Weights of a small mixture-of-experts language model, trained from scratch on English Wikipedia.
Experts: 80 experts in each of 7 layers, 4 picks a token, a sigmoid router, a shared expert of 256 neurons.
Below are experts of layer 3 (counted from 0) of a mixture-of-experts language model. Rows are named router (the router's row for the expert) and show model dimensions 288-383. Each number is 128 + 24 x the weight over its row's rms, rounded and kept within 0 to 255.
Before each expert's rows: "gets" lists some tokens that make up at least twice as much of what it gets as of all text; "mostly gets" lists some tokens that are sent to it at least half of the time. This comes from a sample of Wikipedia text that the model never trained on. Tokens count by the router's weight.

# expert 0
gets: "\n", "\n ", "\n   ", "\n       ", "\n\n", "citation"
mostly gets: "\n", "\n ", "\n   ", "citation", " Maj"
router [165 148 161 156 130 126  96 109 127 119 163 112 135 120 134 154 154 131 145  89 121  94 107 139 106 131 107 104 139  82 118  97 144 132 112 110 113 134 114 110 159 121 113 145 109 116 117 145 124 150  77 133 141 129 125 137 129 139 141 116 112 126 108 199  90  92 162 134 139 128 103 116 174  98 125  99 143  98 167 120 138  74 147 153 137 122 117 160  97 131 173 134 125 129 125 117]

# expert 38
gets: "==", "°", "′", " ==", "″", "|"
mostly gets: "″", "′", " Coordinates", "==", " Votes", " Apps"
router [168 123 127 137 129 138 140 123 104 127 110  95  89 207 144 104 114 104 112 120 108 103  79 158 132 118 148 132 168 135 113 127 128 146 111 119 132 141 125 160 165 159 154 124 143  78 100 147 113 132 139 132 127 123 119 129 104 130 142 151 145 116 135 159 115 101 135  81 140 109 143 128  91 120 119 101 136  55 128 155 155 116 126 143 125 168 153 139 121 132 143  88 100 175 126 102]

# expert 62
gets: " the", "'s", " The", " his", "The", " its"
mostly gets: " the", "'s", " his", " The", "The", " their"
router [151 130 135 130 141  86  95 126 122 130 106 147 149 140 121 144 127 125 143 123 121 113 135 132  98 140 136 102 202  75  93 167 144  93 101 119 113 137 138 101 141 150 162 124  99  89 140 131 100 142 123 148 113 105 121 141  77 175 112 124 127 137 126 158 114 122 137 103 137 113 111 170 114 145  90  71 136 104 143 164 183 108 137 165 148 119 181 130 112 148 141 145  94 133 121 121]

# expert 56
gets: ")", "\"", "),", " =", "}", "%"
mostly gets: "\"", "),", ")", "″", "%)", " ="
router [171 157 154  84 102 132 117 126 111 141 145 116 141 153 151 138 143 135 148 136  75 128 117 158 126 124 134 135 175 104 140 144 157 165  97 108 108 160 115 131 170 114 157 149 145 111 141 146 142 133 114 133 142 128 151 142 116 140 109 160 115  77 110 162 124  95 136 107 131  95 138 163 109 127 130 126 135  77 146 142 152  99 123  92 134 133 145 115  82 149 142 115 124 150 132 159]

# expert 24
gets: " the", " other", "ing", " his", " The", " some"
mostly gets: " According", "Early", " Despite", "During", " Insecta", " Later"
router [145 122 138 173 123 174  97 115 109 181 154 126  85 126 174 174 145 120 128  75 129 130 107 152 115 144 124 108 160 112 139 149 150 141 121 116 117 134 150 139 148 178 156 121 107  73 158 123  79 164 129 146 113 136  98 157  78 122 141  69 114 103 141 150 108 111  84 117 133 103 107 127 131 142 116 104 156 109 160 165 169  71 129 131 169 118 113 133  56 185 151 101  90 185 122 103]

# expert 17
gets: "s", "es", "y", "ed", "a", "i"
mostly gets: "ians", "pa", "ration", "ka", "ful", "ics"
router [146 155 127 136 158 138 106 161 115 161 125 147 105 127 104 109 130 155 159  94  94 122 122 136 128 150 144  94 155 143 132  85 170 112  84 105 100 136 152  87 150 133 134  99  86 156 123 145 126 149 112 145  89 103 130 146 123  89 145 119 136 137 134 117 109 118 105  95 137 107 135 121 130 125  92 133 138 133 158 128 184 101 134 117 150 164 165 151  67 125 175 153 100 161 131 158]

# expert 4
gets: " ", " 2", " 0", " 3", " 1", " 4"
mostly gets: " ", " Chevrolet", " Yes", " Apps", " GF", " 0"
router [135 139 149 150  78 117 113 142 135 129 137 119 123 146 133 130 167 120 153 111 127  99 107 134 123 124 120  81 140 136 104 127 126 118 109 126 125 185 143 123 157 152 135 128  74 155 143 114 131 150  90 123 141 131  99 128  84 149 109 112 174  90 106 140 123 142 106  98 134 119 136 124 109 150 122 106 146  82 138 151 157 103 162 164 126 107 132 161 113 137 163 146  96 124 134 160]

# expert 75
gets: " |", " 0", ".", ";", " 1", "0"
mostly gets: " −", " 0", " (−", " .", " GD", "^{("
router [138 117 162 119 137 158 138 127 136 117 150 105 119 149 129 127 181 127 152 103  66 100 126 160 158 157 167 106 119 141 127 130 133 114 105 162  84 178 142 150 131 121 127 134 149 144 136 162 126 133 107 155 147 123  90 153  96 143 113 112 137  65 126 144  91 144 150 156 176 122  94 134 127 138  98 120 123  83 148 146 103 110 107 167 136 150 128 140  71 143 128 118 121 146 112  92]

# expert 2
gets: " the", "th", "st", "nd", " The", "rd"
mostly gets: " located", "rd", "th", " based", "nd", "Th"
router [145 181 110 131  90 107 129 166  94 120 157 130  92 159 126 150 152 131 107 135  78 100 118 153  94 177 125 124 185  88 107 103 132 161  81  93  67 152 150 111 165 135 126 166 109 141 100 100 131 115 138  97 158 133 129 116 137 114 141 129 120  93 108 151 134  96 128  98 102 126 131 127 104  99 126 105 158 105 123 147 151  78 143 144 120 146 140 125  92 137 173 102  99 129 122 121]

# expert 40
gets: " to", " his", "ed", " of", " up", "ing"
mostly gets: " throughout", "less", "ected", "ating", "istic", " their"
router [182 157 141 138 142 101  95 172 130 158 134 154 113 143 150 120 138 118 160 134  84 152 124 127 131 120 136 122 174 130 110 142 143 135 109  95 132 151 142 104 138 166 148 129 104  91 131 167 128 122 130 158 144 114 119 143  65 164 137 130 135 131  96 140 147 115  94 139 157 112 135 123 149 127  99 122 104  90 139 130 134 115 149 120 170 114 131 166 112 136 157  81 119 156  89 147]

# expert 65
gets: " ", " 3", " —", " 1", " Yes", " 2"
mostly gets: " Yes", "Species", " Chevrolet", " Swing", "ENG", "----"
router [123 152 146 160 120 139  95 125 125 132 157 123 111 140 196 145 141 146 169 101  98  84 105 119 111 143  99 115 147 115 130 142 134 143 128  80 123 160 128 120 170 150 133 172  99 158 154 127 116 157  95 152 121 118 108 147  99 130 108 120 152 100 122 117 128  92 130 123 147  97  87 129  83 121 160  92 133  70 149 148 118  90 103 126 135 124 143 153 129 151 127 108 113 172  96 128]

# expert 5
gets: " |", ";", " /", "(", ");", "|---|"
mostly gets: "|---|---|---|---|", "|---|", " Winners", "|---|---|---|---|---|---|---|---|---|---|---|---|", " |", "|---|---|"
router [165 108 130 122 137 158  92 126 128 126 158 127 150 150 133 115 113 117 154 110 116 144  92 164 145 108 137 123 109 128 111 141 136  95 122 114 118 171 148 122 109 141 171 156 129  93 124 142 124 144  76 169 144 134 120 142 101 131 154 135 117  78 152 126 115  99 127 132 151 121 122 140 175 129 106 128 138 126 144 160 135 109 106 169 159 165 148 153 129 129 127 134  82 127 101 100]

# expert 8
gets: " in", " on", " with", " at", " for", " from"
mostly gets: " on", " with", " during", "In", " at", " after"
router [200 163 122 155 113 113  66 114 165 113 152 128 102  98 154 180 152 119 161 125  88 128 110 155 127 149 173 121 132  91 117 165 152 154 121 126 107 123 142 100 151 118 150 149  71 123 132  93 132 159 136 130 126 123 143 100 122 138 102 111 139 110  99 123 108 107 121  99 135 157 130 134 147 114 149 148 103 101 138 180 152 100 106 147 130 108 134 151  98 164 136 110 114 148  80 134]

# expert 69
gets: "/", "–", "-", ",", " /", " –"
mostly gets: "/", "_{", ";-", "ING", " Binomial", "PS"
router [121 173 142 107 146 151 102 113 126  95 164  95 108 136 110 147 124 148 145 124  68 117 121 108  98 107 141 133 123  78  80 152 148 133 121 123  75 154 130 115 163 148 153 133  99 139 108 129 125 152 146 137 191 137 151 118  73 135 119 125 129  95 128 148  66  79 162  84 114 141 128 132 135 118 135 124 154 108 155 150 110 102  88 145 123 132 151 116 160 114 126 122 102 122 109 128]

# expert 13
gets: " a", " the", " an", " The", "The", " A"
mostly gets: " a", " an", " large", " another", " small", "The"
router [134 145 130 113 106 134 113 153  96 132 116 121 152 146 156 147 157 141 160  98 112 125  71 180 107 154 103 156 179 125 115 122 147 136  98  99  97 143 167 158 161 153 177 155 118 113 140 117 111 127 138 148 137  95  94 144 107 158 141 110 117 115 148 177 131 129 104 126 125 121 142 161 130 153 118  93 126  96 174 176 161 105 118 170 157  88 144 162 101 146 142 112  66 163 112 139]

# expert 64
gets: " he", " it", " and", " they", " It", " there"
mostly gets: " he", " it", " It", " they", " she", " there"
router [132 139 143 157 112 134 106 115 107 111 128 108 111 145 161 128 150 142 175 140  96 115 128 122 160 114 152 140 126 145 139 137 163 117 140 114 110 169 129 141 153 160 139 143 129 109 153 146 121 128 127 125 123 140 126 146  59 144  96 106 112  85 138 151 115  99 138 109 157 108 102 158 126 179 132  94 137 136 154 152 136 108  82 114 195 162 108 129 141 188 122 118 135 114 116 110]

# expert 33
gets: " was", " as", " had", " has", " is", " were"
mostly gets: " became", " took", " began", " wrote", " came", " went"
router [134 130 133 123 131 148 138 119 108 145 128 139  66 140 144 177 131  88 138 102  95 103 135 136 111 138 133 114 180  99 120 193 137 149 102 111  97 140 127 152 173 159 164  88 101 140 124 135 112 136 114 121 135 154 132 138 114 135 132  97 136  77 136 149 111 113 114  72 114 147 118 192 150 148 122 167 145  81 146 165 171  85 143 107 152 179 124 126 143 131 180 128 115 137 150 137]

# expert 48
gets: " was", " is", " as", " were", " be", " are"
mostly gets: " was", " is", " were", " be", " are", " been"
router [149 119 114 142 125 146 122 116 123 115 122  91 119 198 138 149 169 107 124  93 113 100 136 131 127 159 157 110 157 118 117 114 120 163  94 108  96 163 147 139 158 113 100 145 141 118 149 153 127 141 129 116 156 180 120 148 106  95 160 133 150 116 124 152 153 109 104 134 101  99 142 128 149 130  87 111 169  69 134 131 158  95 121 151 131 182 148 181 127  97 129 127 119 148 122 129]

# expert 7
gets: " one", " two", " three", " other", " first", " all"
mostly gets: " two", " one", " three", " several", " many", " four"
router [109 143 115 123 117 140 120 100 134 159 176 141 134 148 152 150 141 123 132  95 141 119  90 113 126 108 124 122 157 116  91 152 149 122  84 110 137 135 139  94 110 158 161 146  99  70 159 126 113 150 114 149 153  85 113 150  90 151 127 130 130 103 123 180  85 142  96  83 102  97 133 138  94 141 116  95 138  62 164 152 138  95 112 158 155  89 134 133 125 146 128  86  98 154 113 118]

# expert 39
gets: ",", "See", "In", " life", " also", " career"
mostly gets: " Candidate", "In", "See", "|---|---|---|---|---|---|", "On", " Pts"
router [181 136 145 115 120 192 102 100  58 163 123 126  89 127 132 137 136 136 124 107 111 142  90 153 140 141 130 111 136 116 127 107 146 105  82 105 140 132 110 137 128 140 136 120 176  92 131 120 109 158 142 162 127  96 110 122  39 116 128 104 167 116 135 154 158  95 114 123 123  83 122 139 127 117 158  82 142 117 138 160 128 103 119 131 135 126 144 121 102 128 112 106 128 145 105  82]

# expert 11
gets: "\n", "\n\n", " ", "off", " rein", "porters"
mostly gets: "\n", "\n\n", " "
router [202 135 112 109 150 133 127 121 121 151 105 122 125 125 123 118 156 129 123  73  93 105 115 155 117 140 129  84 145  79 107 104 139 127  80 112 106 131 126 107 150 130 138 164 117  92 104 142 112 157 113 147 164 111 113 120 110 116 116 141 120 135 156 169 111  94 142 121 137 139 124 142 172  98 128 121 106  92 150 138 151  78 137 149 109 129 118 175 128 140 160 126 152 133 135 129]

# expert 29
gets: " for", " where", " over", " while", " with", " after"
mostly gets: " while", " However", " including", " until", " using", " wrote"
router [145 114 183 173 102 160 111 122 118 146 131 107  98 130 175 167 147 115 145 121 141 102 121 150 127 157 146 131 125 119 133 169 129 150 118 128 134 136 140 110 172 144 174 132 105 120 108 126 104 137 131 131 115 135 105 144 116 154 140  81 156  96 135 150 124 132 129  98 156 113  97 150 145 136 139 142 153 105 143 173 130  91 129 156 154 132 103 128  85 157 148  80  89 144  86 121]

# expert 28
gets: ";", " March", " August", " January", " April", " May"
mostly gets: " September", " May", " April", " August", " November", " June"
router [161 155 162 125 108 139 144 136  84 104 136  96 134 146 138 134 141  81 160  98 119 133  95 101  95 142 134 115 121  84 112 133 157 119 117 116 100 136 125 117 130 154 163 147  80 141 133 130 139 116 143 137 123  86 144 136 137 133 112 129 166 125 122 107 120 122 139 112 121 123 117 129  99 111 114 111 142  99 107 128 146 110 130 153 136 146 125 146 126 146 157  80 137 133 110  96]

# expert 41
gets: " a", " of", " million", " high", " in", " ="
mostly gets: " million", " low", "Population", " higher", "STARRS", " carbon"
router [131 155 147 128 118 153 128 156 120 124 126 110 137 131 172 148 103 111 137 135  83  82  87 126 131 133 123 166 150 119 173 139 147  95 102 109  92 166 143 151 154 142 163 167 105 123 149 137 125 124  96 141 136  86  88 160 129 111 127  98 100 116  83 122 108 147 138 124 141  99 128 107 138 128 110 102 134  91 157 158 129 132 119 127 119 148 130 153  99 113 140 118  82 133 157 129]

# expert 44
gets: " |", ";", "%;", " –", "ien", " -"
mostly gets: "%;", "\":", ";-", "incumbent", "ien", " |"
router [150 129 120 125 125 141 129 123 131 161 170 107 139 125 160 158 160 104 153 134 121 130  98 163  85 127 146 161 129 117  92 142 164 123 110 129 104 159 132 116 119 161 179 144  92 106 124 144 125 142  95 137 135 131 127 136 116 152  97 112 119  59 121 135 116 110 127 139 118 114 115 116 168 128 102 137 121 107 136 155 123 106  97 128 138 124 136 149  87 142 125 112  75 135 120 139]

# expert 63
gets: "-", " /", " de", "–", " v", " p"
mostly gets: "{", " $\\", " \\", " del", " et", "_{"
router [134 143 118 132 136 143 124 121 100 148 158 130 102 126 144 117 151 121 114 106  84 107 124 166  96 100 139 150 203  96 130 139 140 113 122  99  85 155 101  96 122 124 141 109 106 128 136 158 141 107  98 113 162  72 129 132 102 142 124 114 115 115 142 124 110 100 103 118 123  96  87 139 104 151 127  96 148  75 132 115 155 110  97  87 140 118 172 147 149 114 181 129 131 131 132 138]

# expert 18
gets: " 1", " 0", " 2", " 3", " 4", " 5"
mostly gets: " 1", " 0", " 16", " 8", " 7", " 15"
router [114 152 135 126 115 121  82 117 115 120 162 136 123 106 131 127 184 100 146 145  97 102  83 125 122 142 130 127 138 125 131 147 113 119 110  78 111 173 145  93 164 132 167 137 125 132 108 180 115 176 115 147 107 137 125 113  77 119  83 139 124  96 132 113 115 132 129 108 137 115 137 133 123 158 164 123 140  86 150 132 146 114 113 182 146 148 124 153 129 146 144 141 143 118 119 168]

# expert 58
gets: " to", ":", " in", " by", " In", "In"
mostly gets: " to", ":", " by", " In", " in", "In"
router [176 123 132 146 123 148 133 142 128 127 139 132 119 161 161 134 163 126 153 129  76  69 109 163 106 150 172  91  98 156 103 126 127 111 141 109 114 176 156 144 148 148 169 146 140 125 149 149 142 146 137 128 136 138 102 117 102 145 107 148 169  87  94 121 124 102 129  93 134  86 129 114 149 123 171 105 124 108 151 162 153 113  90 126 121 147 176 144  97 137 168 113 103 139  97  95]

# expert 26
gets: ":", "=", " John", " T", " St", " William"
mostly gets: "=", " Alexander", " William", " Andrew", " Tam", " Steve"
router [149 165 130 144 126 189 125  95 150 158 166 128 137  98 120 139 146  93 159 106 107  80 124 169 102 104 135 109 163 138 104 127 117 148 110 112 116 152 126 117 119 129 144 149 114 118 156 166 102 186 129 143 142  97  89 142 125  84 124 125  97  85 156 143 110  95 137 146 121  94 129 116 115 136 112 118 150  98 129 128 165 108 106 134 148  85 154 139  96 149 142 115 141 163 105 103]

# expert 42
gets: ".", " also", " such", " later", " all", "ly"
mostly gets: " also", " often", "ically", " almost", " both", " mostly"
router [189 184  94 138 105 175 125 134 132 142 154 105 118 139 136 126 155 107 131 119 101  95 113 150 123 152 154 119 123 102 111 155 183 161  92 132  93 143 156 126 178 176 144 118 109 158 146 138  89 124 117 105 113 117 128 125  89 144 134 106 123 106 128 200 107  85 101 103 123 117 119 187 137 116 107 125 133  74 136 167 156 105 126 151 173 144 147 165  70 152 164 117 112 118 144 146]

# expert 61
gets: " first", "th", " second", " final", " third", " season"
mostly gets: " third", " second", " final", " fourth", " main", " first"
router [150 124 137 116 127 154  80 121  76 140 154 110 123 184 135 161 125 124 123 132 108 120  74 118 109 101 112  97 151  70 108 124 134 130  85  97 105 167 162  97 189 136 158 142 127  87 135 109 112 112 139 107 157 106  86 142  94 155 147 117 138 107 117 174 114 120 134 124 117 130  97 145 164 148 105  97 109  88 127 135 134  80 142 154 136 114 157 146 144 109 114 130 130 147 127 136]

# expert 16
gets: ",", ".", "',", "),", " Binomial", ".,"
mostly gets: " Binomial", " Candidate", " vs", " ±%", " ,", ";-"
router [138 154 193 129  98  96 144 135 141 127 139  98 107 121 162 132 173 132 138 141  87  65  99 151 123 117 103 123  95 115 105 121 167 128 107 110  91 201 155 143 147 138 157 177  91 148 111 117 131 121  99 112 166 134 131 154 138 134 100 120 127  94 145 145 123 137 163 108 131 118 129 145 111 122 123 141 159  96 138  99 130  92 107 140 131 157 133 120 131 119 145 148 113 154 118 136]

# expert 79
gets: "|", "-", " |", " -", " –", "="
mostly gets: "|", " Succeeded", " Died", " Cinematography", " Synonyms", " Distributed"
router [145 130 149 153 136 165  81 141 111 120 168 103 123 139 141 154 183 102 131  88 124 109 100 151 131 114 141 123 125 126 124 126 146 134 118 131 132 172 163 132 155 146 163 145 137 110 114 166  91 178 132 178 120 167  94 138 113 152 123 138 149  85 139 133 103 102 108 116 119 100 125 147 115 161 106 107 127 106 132 163 140 111 117 126 139 125 142 146 156 133 140 112 100 159 120 138]

# expert 19
gets: "|", "b", " II", " County", " 2", " 1"
mostly gets: "VN", "TC", "ING", "TA", "apse", " Island"
router [152 144  92 115 125 135  85 134 119 130 136 126 101 106 111 123 149 115 167 106 113 121  77 134  74 137 121 141 156 122  96  97 157 152 110 100  80 168 147  83 157 162 153 112 119 121  85 128  97 140 128 105 115 132 153 105 102 150 112 156 131 118 109 120 105  88 143  73 145 115 136 175 129 121 128 111 105 102 136 122 163  96 136 134 143 155 141 139 137 141 188 135 102 133 133 147]

# expert 59
gets: "-", "|", " of", "=", " by", "–"
mostly gets: " ▌", " Swing", " ENG", " Wil", " Won", "-"
router [136 122 135 163 107 115 100 115 120 124 128 122 115 140 123 138 155 167 131  84 128  89 143 147 169 107 142  92 148 113 138 114 138 106 122 101 145 137 129 125 133 147 148 133 103 126 119 130 101 186 142 130 123 139  97 194 120 105 150 116 142  91 156 137 113 117 108  90 122 114 111 119  91 131 130  90 170 102 172 133 173 114 141 106 137 133 141 183 150 187 157 108  92 171 103  97]

# expert 49
gets: " and", " or", " but", "s", " He", " &"
mostly gets: " and", " He", " or", " but", " American", " &"
router [104 139 145 146 130 157 114 133 112 122 153 117 127 129  92 124 160 106 153 125 128  98 138 140 118 146 140  85 143 157 106 121 132 144 124  81  90 144 153 104 147  98 166 137 113  80 107 107 131 166 125 148 132 103 117 150  76 132 121  96 168 132 143 161  87 135 128 107 107 123  95 171 137 129 146 105 149 130 164 177 152 119  92 154 140 124 150 164 141 167 150 105 113 129 116 147]

# expert 67
gets: " of", "0", "1", "2", "-", " two"
mostly gets: " individual", " five", " hundred", " number", " nine", " six"
router [139 137 128 114 139 141 100 147 128  90 176 104 129 134 113 148 149 112 129 128 118 126  97 125  89 126 120 119 200 109 111 137 135 140  49 123 111 159 127 113 148 114 141 130 113 101 161 152 117 139 143 128 141 115 103 149 110 127 119 122 107 130 106 121 113 117 107 144 135 153 102 120 108 132 118  43 114  84 134 141 104 123 139 170 122 125 122  98 129 123 161 102 113 148 107 129]

# expert 27
gets: " of", " for", " the", ",", " including", " about"
mostly gets: " of", " including", " about", " include", " between", " von"
router [138 163 123 158  83 135 145 173 145 131 141 107 130 148 154 142 128 123 160 116 127 134  75 132 127 165 133 136 125 144 115 113 134 131  97 117  84 152 151 120 133 100 162 112 105 120 150 132 135 152 125 123 166  69 121 108  97 120 121  94 174  98 152 146  70 101 147 104 127 126 117 136 152 151  89  87 138 149 141 135 153 110 134 162 157 127 149 167 105 137 184 131 144 138 111 150]

# expert 53
gets: " He", "000", " It", "2", "4", "1"
mostly gets: "000", " Its", " They", " He", "9", " There"
router [143 109 136 102 113 145 101 147 108 134 122  96  93 114 126 168 171  98 142 131 112 131 147 122 104 132 134 104 168 135 107 142 144 150 103 130  89 169 128 124 137 149 114 136 141 107 111 143 100 121 144 140 108 120 111 123  50 139 125  99 113 123 102 171 110 128 132 114 149 132 150 143 135 123 121 100 118  86 110 165 136 100  84 144 108 138  99 105 121 203 127 105  67 173  88 123]

# expert 36
gets: " from", " office", " of", " Location", " that", "N"
mostly gets: " Preceded", " Succeeded", " office", "present", " Loss", " Coordinates"
router [131 152 129 154 103 122 168 121 113 120 131 116 104 179 192 154 129 147 121 145 136 104  90 129 146 148 156 148 167 110  96  73 155 143 112 107  77 158 124 103 156 158 150 150 128 112 165 136 129 149 122 137 160 140 116 136  89 110 128 116 122 112 127 156 169 102 104 119 150  69 129 102 110 117 132  90 161 130 171 178  93  86 127 147 144 125 103 145  92 144  89  91 121 133  94  92]

# expert 15
gets: " –", " =", "\n", "==", " -", " ("
mostly gets: " †", " =", " Chordata", "λ", " –", "Billboard"
router [138 151 117 132 141 159 111 145 125 151 159 124 103 134 147 127 145 101 144 145 102  97 132 142 118 110 155 123 155 131 100 149 179 150 107  81  78 154 119 114 145 103 136 164 119 139 157 124 100 142 101 121 162 156 133 107 111 112 169 167 110  83 126 121 108  96 108 122 132 113 139 109  85 136 148 149 159  64 146 122 156  89 124 152 146 141 153 159 140 150 127 108 116 129 109 146]

# expert 14
gets: ",", " York", " New", " London", " States", " Carolina"
mostly gets: " London", " Angeles", " York", " Ohio", " Chicago", " Massachusetts"
router [147 124 139 147 135 140 117 119 108 128 144  98 124 143 156 129 131 146 130 110 124 103 143 140  99 146 181 126 118  96 107 121 139 134 103 134 119 176 108  73 111 154 156 148 134 140 144 153 123 208 181 150 134  88 118 185 136 112 149 143 141 106 129 132 106  97 124 113 159  96 129 139  95 133 124 111 156  80 143 115 143  87 106 138 135 109  98 152  54 165 133  76 145 180  92  84]

# expert 46
gets: ",", " that", " which", " who", " and", " had"
mostly gets: " which", " who", " that", " whose", "which", "While"
router [150 125 134 135 118 127 119 144 103 154 114 145 120 117 123 154 168  96 129 113 114 101 121 138 113 125 111 108 115  95 131 159 181 143 118 114 106 136 133 135 176 131 130 122  99 116 139 133  90 137 131 154 123 154 147 145  94 138 119 109 117 119 189 147 102 133 103 109 106 106 130 187 145 163  87 139 134 133 141 178 160  88 168 153 191 130 144 132 123 129 162 126 109 122 109 152]

# expert 54
gets: ".", " \"", "ac", ".,", "00", "5"
mostly gets: " birth", " 1950", "1990", "Republican", " father", "wood"
router [140 116 136 115 118 168 135  94 127 137 141 126 129 158 127 134 134 131 133 121 138 169 113 118 137 135 135 117 128 125  94 113 141 136 131  99  89 146 119 122 133 150 118 148  89  86 120 162 101 115 120 136 143 125 132 137  99 156 133  96 120 137 107 143 141  92 107  75 166 107 145 121 107 174 130  54  99  91 118 140 153 109  65 101 114 155 152 139 125 199 157 120  96 202  83 136]

# expert 66
gets: ",", ".", " (", ")", "\"", "),"
mostly gets: "\",", "\")", "\".", "”", ".\"", ",\""
router [165 128 119  95 152 145 110 111  91 131 156 131 163 138  91 134 134 137 152  96  86 137  70 176 118 149 163 112 110 115 126 153 146 108  87 108  89 129 148  68 161 111 130 134 113 110 131 136 150 130 137 143 152  94 122 121 154 143 128  99 122 115 155 149 115 132 130 133  88 103 129 135 168 112 107  94 118  98 119 138 137 109 136 157 137 120 133 160  94 107 166 107 138 136 153 129]

# expert 22
gets: " which", " and", " while", " but", " a", " de"
mostly gets: " Genus", " etc", " although", "which", " pat", "|---|---|---|---|---|---|---|---|---|"
router [144 163 167 127  86 142  96 153 112 150 150 116 168 149 163 190 152 153 144 110  95  92  96 157  89 170 166  87 125 131 104 136 157 159 136  86  97 146 179 128 128 148 144 116  76 138 157 124 154 121 110 141 191 128 104 104 130 138 129 112 102  88 108 131  88 112 138 118 120  93 100 130 108 127 139 127 141 122 154 144 117 100 116 130 123 133 122 118 103 143 106  93  80 151 122 122]

# expert 72
gets: " (", " |", "–", ";", "(", "_{"
mostly gets: "_{", "^{", " —;", "(", " −", " (#"
router [147 128 139 144 136 136 122 137 141 112 151 115 139 148 118 123 192 117 113 138 116 109  99 149 119 103 121 132 137 110 115 121 139 108  80 121 100 171 153 115 130 128 138 160 104 154 136 145 159 120 122 126 160 141  69 173  84 149 140 100  92 101 130 168  99 132 149 151 144 119 116 119 129 144 160  73 148  74 120 160 110 122  82 143 152 152 162 139  90 122 141 105  94 139 115 102]

# expert 52
gets: "\n", " P", " Co", " 0", " D", "N"
mostly gets: "Ch", " Arthropoda", "Reception", " Insecta", " classification", " extra"
router [120 169 124 122 130 133 129 119 131 178 137 109 112 141 132 170 117 139 105 109 119  75  88 119  81 124 135 106 155 108 112 116 120 110 112  83 124 154 112 122 147 106 158 140  90 113 136 128 100 129 111 152 164 100  96 138 111 121 151 123  88 122 117 157  75 104 107 117 131 102 100 121 117 143 118  75 127  62 161 114 164  76 135 128 120 144 157 174 104 115 142 117 121 127 142 124]

# expert 47
gets: " |", "\n", ";", ")", "%", " ("
mostly gets: " what", "|---|---|---|---|---|", " Animalia", " Website", " Goals", " able"
router [158 150 127 111  88 128 134 121  95 119 137 147 156 149 164  97 115 130 119 116 106 126  76 173 129 167 131 122 146 107 131 152 123  96  70 133 112 152 161  86 162 158 142 134 107 109 123 118 146  92 104 129 132 120 124 145  83 144 123  98 110 107 162 154 188 135  97 105 151  86 114 122 164 114 104 104 138 115 125 159 122 112 128 169 139 124 124 118 110 125 159 103  75 103  88  96]